{
  "d_model": 224,
  "normalize_top_k": true,
  "lr_router": 0.00055,
  "train_tokens": 389800000,
  "dataset": "wikipedia_en"
}
Below are experts of layer 6 (counted from 0) of a mixture-of-experts language model. Rows are named up (a neuron's input weights, with its number) and show model dimensions 0-111. Each number is 200 + 20 x the weight over its row's rms, rounded and kept within 0 to 999.
Before each expert's rows: a language model's description of what the expert responds to. This comes from a sample of Wikipedia text that the model never trained on.

# expert 17
It responds to: Biography copulas and infobox fields. Forms of was/is/were/been, plus list dashes and pipes opening infobox or table fields like Died, Occupation, Preceded by, and date numbers.
up0,225,209,212,135,206,202,192,202,193,191,173,200,185,174,200,175,203,209,204,188,208,196,189,180,171,181,190,189,218,199,166,151,178,180,215,173,204,222,187,184,218,211,218,179,187,199,219,190,198,215,170,189,200,212,200,217,164,202,195,201,241,187,197,237,221,165,219,197,174,232,245,196,174,229,208,196,221,245,188,197,202,205,203,183,189,196,227,228,216,217,172,207,174,177,222,235,215,153,220,202,230,199,208,232,231,149,204,191,223,165,223,218
up1,137,181,184,182,211,201,203,198,225,193,227,226,189,178,249,208,175,223,176,177,220,179,176,212,176,161,227,178,208,230,186,245,184,197,180,191,180,170,219,182,229,227,192,215,187,200,195,228,219,204,205,231,234,207,196,192,189,222,181,198,188,216,205,242,165,192,238,188,191,207,185,222,219,196,174,219,245,210,203,182,175,208,201,205,193,174,202,174,198,224,190,198,207,192,221,237,178,214,248,199,200,189,169,196,184,191,204,198,196,202,229,184
up2,188,200,205,197,183,223,200,246,187,195,197,171,194,178,206,224,226,223,197,203,231,205,223,188,175,209,189,226,214,167,211,214,195,209,172,225,162,171,190,212,212,236,234,191,179,171,208,190,205,180,211,195,180,209,184,203,206,200,203,207,197,216,198,173,225,189,219,192,168,204,235,215,222,234,217,217,221,192,180,196,213,235,215,166,204,176,220,185,218,202,215,191,169,232,219,189,175,189,176,192,150,184,220,214,213,208,191,218,218,240,190,196
up3,213,179,202,192,218,206,192,217,174,173,174,190,197,192,220,202,200,195,184,192,208,209,187,199,218,180,218,183,188,185,193,205,219,195,209,202,209,205,222,201,168,196,186,201,167,193,196,233,232,181,213,214,213,177,226,219,190,189,193,210,219,208,212,227,222,189,201,189,200,195,204,196,232,235,187,183,175,225,185,186,168,215,164,185,218,179,173,211,244,216,182,219,208,208,171,191,205,171,194,214,190,201,200,188,202,155,185,207,211,196,232,219
up4,197,203,186,163,203,202,211,172,185,212,236,228,206,209,171,195,216,192,218,217,185,199,184,206,211,224,233,193,224,220,167,175,202,201,161,198,168,178,196,189,205,169,195,209,195,193,193,188,170,209,208,221,227,229,195,209,186,180,182,208,208,195,194,206,235,198,178,210,225,244,177,193,224,156,218,192,207,231,215,196,156,224,205,176,192,206,175,197,212,187,200,202,215,177,243,210,199,211,177,199,168,219,204,181,197,208,260,219,188,169,199,195
up5,204,209,227,210,186,192,178,213,211,207,231,208,234,190,192,236,213,214,177,188,177,197,196,184,172,215,204,202,189,184,192,211,201,182,174,175,169,221,223,218,208,196,229,207,190,165,162,200,208,204,205,189,226,232,202,214,207,181,193,153,212,168,208,213,218,218,211,200,169,217,227,191,203,207,224,154,194,218,185,184,207,197,179,210,204,189,202,213,194,190,185,191,214,203,200,207,161,177,179,181,214,213,231,200,201,153,178,179,202,185,205,196
up6,199,188,186,212,213,166,186,198,190,210,191,189,229,222,200,197,210,196,207,186,157,196,211,191,223,220,186,173,191,134,213,144,185,204,191,204,213,220,177,245,201,214,197,200,194,203,205,226,198,175,190,233,183,177,232,202,199,176,187,170,214,199,214,218,212,245,218,203,210,209,209,209,170,231,191,193,182,210,235,184,210,169,241,236,179,222,212,194,224,199,193,187,177,201,157,207,208,207,186,167,216,221,211,150,184,207,234,197,163,201,195,202
up7,209,217,209,192,215,200,201,205,192,170,194,212,188,260,197,238,227,194,204,195,207,162,160,209,219,194,204,203,214,212,185,215,210,201,201,145,224,232,179,190,186,226,195,208,194,200,165,213,207,203,219,182,197,192,239,219,225,191,204,181,212,216,183,212,190,223,194,211,206,205,182,192,196,203,178,210,167,236,210,191,167,174,207,153,230,210,189,210,180,177,209,228,204,184,223,188,183,196,174,197,209,217,221,192,201,220,208,217,166,198,239,183
up8,213,235,208,190,199,221,171,186,162,213,203,219,191,237,169,212,204,178,246,210,192,225,209,231,204,195,185,155,206,188,196,159,195,181,212,199,223,191,197,196,176,227,204,194,199,177,185,193,218,228,189,208,207,188,217,224,187,218,223,212,170,234,160,237,183,209,192,190,202,219,191,204,166,197,213,199,191,187,210,166,199,200,197,221,174,204,175,168,222,194,179,177,172,188,230,186,190,232,208,232,207,165,214,190,184,187,182,147,186,177,187,206
up9,188,172,213,232,179,202,193,238,240,198,216,194,202,182,212,216,169,225,202,213,196,217,207,176,193,197,194,219,230,174,214,196,179,223,199,171,211,225,177,202,200,178,228,223,204,178,187,206,244,178,227,193,178,188,214,212,201,188,213,166,185,193,164,193,225,192,196,210,217,199,201,211,205,211,167,231,194,195,221,240,183,211,188,182,149,186,201,180,192,184,191,238,219,233,203,197,221,210,201,187,205,203,175,202,193,191,225,222,143,189,212,177
up10,212,224,194,210,193,220,182,185,205,220,196,182,184,200,219,209,189,210,179,221,222,210,197,204,196,160,196,179,192,189,237,214,189,234,203,162,178,207,236,203,180,207,159,184,209,191,213,226,202,193,239,224,203,167,209,190,216,195,214,219,222,192,183,212,220,258,184,218,204,218,207,201,234,184,197,235,213,210,192,184,200,239,216,212,196,186,219,205,191,227,150,209,223,211,221,149,192,237,208,222,185,162,199,222,214,215,231,198,190,194,205,225
up11,149,216,209,225,200,212,167,214,197,212,192,182,193,216,167,228,211,187,188,174,221,185,215,178,236,215,219,228,238,184,214,215,190,199,193,164,199,238,178,197,200,201,218,215,176,177,255,203,171,209,193,148,197,237,167,237,248,207,208,203,196,219,221,179,208,179,213,211,188,194,208,177,185,207,226,214,230,198,202,157,232,198,194,178,206,179,193,228,214,189,266,250,181,183,221,208,171,177,214,199,201,224,212,190,174,182,204,172,216,195,204,219
up12,170,241,139,176,193,208,230,186,209,214,238,207,218,186,197,207,230,226,212,180,168,202,180,210,190,224,182,196,176,201,178,222,226,190,192,208,209,192,218,212,199,198,235,211,182,174,241,223,194,159,191,206,213,216,155,192,179,194,182,144,220,183,213,192,210,196,197,202,196,244,193,212,202,200,186,182,207,202,217,188,226,203,183,206,204,192,216,206,205,205,206,198,200,191,168,200,217,210,185,206,166,209,204,239,198,212,174,184,162,212,213,164
up13,178,177,206,204,192,211,210,206,199,188,153,232,209,183,208,202,172,192,204,199,195,194,187,226,202,235,197,202,222,214,235,188,204,186,181,205,225,165,197,210,213,244,187,211,179,217,222,166,241,193,215,156,218,171,196,192,193,218,180,205,170,209,215,200,152,198,201,216,188,215,237,204,197,181,194,182,216,212,196,233,164,200,184,207,217,196,226,222,218,223,205,234,162,182,211,202,189,224,184,218,222,201,215,207,204,164,196,206,195,200,203,134
up14,251,193,194,192,187,186,207,205,209,218,196,175,204,195,206,239,204,180,197,200,216,191,190,200,174,196,208,164,184,160,218,197,203,216,182,195,182,237,161,227,181,222,234,208,213,163,162,189,205,193,201,181,183,169,187,202,162,187,205,209,200,187,225,184,225,200,206,198,201,211,183,238,180,243,191,199,223,190,200,199,242,199,218,217,177,210,202,201,209,195,221,193,215,218,178,197,155,189,216,180,194,223,196,191,199,203,197,185,165,168,218,204
up15,188,256,174,201,183,205,201,198,184,218,181,179,177,194,210,212,222,215,177,210,229,195,190,227,168,196,200,209,192,218,212,189,199,233,230,236,192,193,177,176,194,185,203,222,179,154,175,193,203,215,222,198,220,181,232,177,192,189,211,236,198,170,199,212,221,218,199,186,162,192,198,208,183,181,200,149,209,209,189,187,223,211,184,195,176,205,236,214,196,209,219,179,198,219,202,201,206,184,201,209,232,196,222,215,241,212,200,201,193,176,181,208
up16,207,185,221,162,204,236,239,216,262,208,190,217,199,195,219,213,210,205,202,204,217,148,169,191,151,168,181,201,231,213,186,244,177,177,198,214,200,210,226,228,187,198,209,182,192,201,191,213,232,187,201,194,204,220,213,187,228,229,186,189,211,215,222,195,198,190,220,188,211,231,195,188,226,189,206,200,158,207,223,223,169,208,183,206,199,195,220,176,167,195,194,231,195,207,235,209,203,201,240,172,220,200,199,212,192,177,173,197,187,216,197,171
up17,206,172,219,236,182,222,213,214,221,166,198,223,210,172,232,201,205,184,204,173,183,193,207,154,199,217,176,231,236,214,178,210,214,187,210,182,194,214,206,183,224,236,209,192,207,194,180,183,195,207,173,184,183,238,218,216,197,161,202,175,202,163,222,206,200,185,254,189,208,212,209,226,186,199,210,158,191,176,207,213,232,177,227,179,209,213,229,207,192,202,179,199,241,198,217,184,211,207,210,189,172,220,152,193,207,207,194,201,225,202,214,205
up18,222,240,187,176,178,193,239,206,227,224,196,193,177,231,216,183,171,168,225,205,194,191,204,207,191,167,202,195,193,211,200,218,203,209,183,228,160,177,212,228,190,188,243,201,227,218,185,236,232,198,236,198,188,166,172,202,185,197,191,190,211,179,224,173,171,215,235,184,168,193,196,230,181,200,171,201,161,239,252,179,194,169,207,178,176,215,192,198,209,185,232,193,206,182,214,214,173,201,191,196,210,199,235,226,209,187,224,209,204,205,195,193
up19,197,178,205,174,181,160,178,185,189,205,192,236,202,219,199,227,169,186,174,182,208,197,222,205,166,193,172,168,179,180,190,204,225,174,208,222,181,146,182,200,246,208,223,209,202,152,196,233,211,209,255,190,199,207,222,217,225,192,189,184,198,157,216,208,216,209,194,218,185,181,219,210,208,245,212,209,192,238,213,231,200,206,216,192,190,223,188,217,192,212,202,173,193,169,224,232,208,205,194,235,204,228,187,190,222,215,196,201,191,195,219,243
up20,175,217,199,187,189,187,159,235,174,218,167,227,175,159,211,235,222,220,202,183,220,190,231,225,198,188,180,200,207,207,194,195,198,216,171,200,201,185,202,201,206,188,189,205,211,207,179,232,160,222,201,212,227,202,161,211,217,257,199,184,213,202,224,198,205,195,198,179,175,208,207,214,226,190,201,192,220,198,199,219,210,154,197,148,229,232,186,203,194,226,177,187,192,210,205,237,208,200,206,199,177,197,207,172,204,211,248,225,232,216,222,232
up21,234,218,213,173,225,156,202,193,167,192,211,207,188,194,205,167,188,193,198,204,185,207,183,232,206,222,227,195,225,175,160,222,204,167,199,199,193,229,189,186,179,202,208,194,227,201,153,210,188,204,209,183,173,216,235,253,208,190,211,181,192,195,173,198,191,182,170,192,192,214,198,178,198,205,167,207,196,213,204,163,169,225,171,212,185,204,218,176,185,208,182,206,228,193,172,207,174,198,215,190,220,215,190,175,188,187,178,232,186,191,221,196
up22,207,206,203,219,209,179,210,186,251,187,211,218,239,197,229,186,236,155,188,196,211,210,226,200,183,178,219,204,188,160,233,180,197,205,201,203,214,207,189,203,216,225,213,214,205,193,214,221,216,207,200,218,189,201,178,173,200,193,202,196,195,220,185,182,236,218,191,204,165,196,259,203,187,160,186,200,180,235,215,188,222,239,213,202,189,210,205,182,222,178,209,221,205,188,180,195,206,166,204,206,207,183,193,194,178,222,223,223,230,187,195,196
up23,215,146,222,152,189,180,213,192,162,185,191,165,200,215,195,186,167,201,220,228,192,202,214,201,192,173,217,197,214,189,220,168,181,207,198,217,236,184,207,198,205,206,179,214,220,199,174,210,202,226,185,226,248,208,221,224,201,218,233,182,178,198,199,190,231,195,205,195,199,197,191,222,193,229,204,200,202,218,182,210,220,226,216,188,217,199,180,203,212,205,198,182,164,197,192,248,203,207,166,222,196,181,194,226,226,206,148,197,171,178,248,207
up24,211,214,168,217,164,204,188,205,196,182,197,196,189,181,190,230,164,194,179,196,183,221,208,227,194,197,229,208,231,191,208,184,214,186,209,192,202,165,199,205,177,235,190,187,233,195,225,225,217,222,215,184,195,200,165,185,184,188,231,189,194,184,199,224,228,181,185,206,231,191,220,229,183,206,201,222,228,215,218,178,182,234,202,178,152,229,232,193,239,176,224,238,226,211,204,207,203,174,224,197,214,181,196,208,192,234,182,207,157,193,221,227
up25,222,198,174,215,180,230,187,218,161,191,177,218,229,197,180,210,188,240,201,212,218,190,200,186,206,178,241,179,213,182,166,182,198,190,190,203,183,194,209,210,184,190,196,205,251,170,204,178,189,208,177,195,181,230,222,210,200,216,198,169,237,188,213,180,225,210,202,219,210,224,221,218,185,182,208,217,223,215,227,179,230,215,177,180,174,223,201,198,176,207,178,164,234,162,221,209,191,190,194,194,193,191,245,167,203,199,223,180,174,182,211,156
up26,195,200,167,194,192,206,178,216,229,212,216,198,212,204,217,182,185,194,162,215,257,205,207,235,188,203,233,205,206,165,221,230,204,214,216,186,168,198,190,165,198,193,185,182,220,213,213,206,199,183,226,179,197,224,243,159,185,183,206,164,221,180,182,208,189,205,159,189,162,235,161,221,207,187,189,179,197,200,185,201,184,187,254,200,177,215,186,207,211,213,224,211,192,190,234,220,173,210,209,185,229,178,200,164,203,213,172,190,156,195,209,195
up27,200,190,202,190,198,195,197,205,176,207,197,213,214,182,195,209,231,236,177,221,199,186,214,193,203,211,208,225,177,159,194,196,222,235,227,165,193,233,213,226,221,217,177,235,182,181,182,194,182,237,223,231,216,203,167,203,203,211,228,222,167,236,219,174,219,200,182,180,226,203,211,205,212,173,213,171,200,173,191,140,228,177,207,205,201,192,173,231,172,218,178,190,225,202,161,211,216,214,217,193,186,192,171,173,198,226,218,227,221,193,183,206
up28,209,185,179,264,221,196,196,186,200,176,198,212,186,220,187,188,211,223,206,228,237,175,188,201,207,196,187,172,220,207,165,190,200,218,206,185,183,203,197,199,189,228,238,216,184,207,172,194,187,192,222,248,192,215,186,203,196,179,173,218,167,186,255,214,207,216,233,245,169,199,168,208,166,192,194,201,174,246,176,190,202,153,194,192,201,209,199,228,229,196,216,217,219,196,193,188,156,183,227,187,211,173,199,209,203,213,190,239,156,235,203,179
up29,196,209,173,159,199,167,195,230,208,195,230,228,238,201,208,203,202,216,223,186,208,200,199,186,234,153,197,197,154,188,212,166,172,198,203,188,213,206,171,197,197,219,211,247,179,181,199,225,171,217,197,191,183,202,216,188,189,162,187,230,192,230,158,192,156,173,173,198,229,222,183,214,181,246,170,230,231,225,193,172,193,195,203,196,217,196,185,203,184,175,197,198,194,179,177,225,195,171,188,212,239,237,211,224,190,200,225,189,177,203,161,206
up30,186,219,182,202,225,184,201,185,223,177,227,216,175,193,174,212,222,247,199,219,225,206,183,208,152,213,219,209,192,192,206,182,199,233,196,188,203,156,196,212,176,215,190,197,241,188,219,231,198,217,211,190,205,165,216,200,193,180,208,195,177,241,229,251,163,174,186,193,200,191,207,201,175,206,179,167,240,195,206,170,159,221,211,173,185,183,239,188,215,187,229,210,247,202,200,176,194,166,182,206,163,198,195,206,195,165,219,184,205,186,233,206
up31,211,213,199,180,203,184,182,211,232,221,185,223,164,224,212,204,217,218,182,181,181,192,195,177,212,195,200,210,201,190,231,168,158,193,152,213,203,205,212,210,216,181,197,174,174,185,217,221,212,206,175,188,202,181,204,197,218,214,195,190,190,190,190,209,200,213,234,198,192,230,170,231,217,177,182,215,199,201,233,172,177,237,205,217,190,224,225,163,189,225,207,186,201,215,213,205,161,219,216,192,192,225,231,211,179,204,189,226,182,214,183,173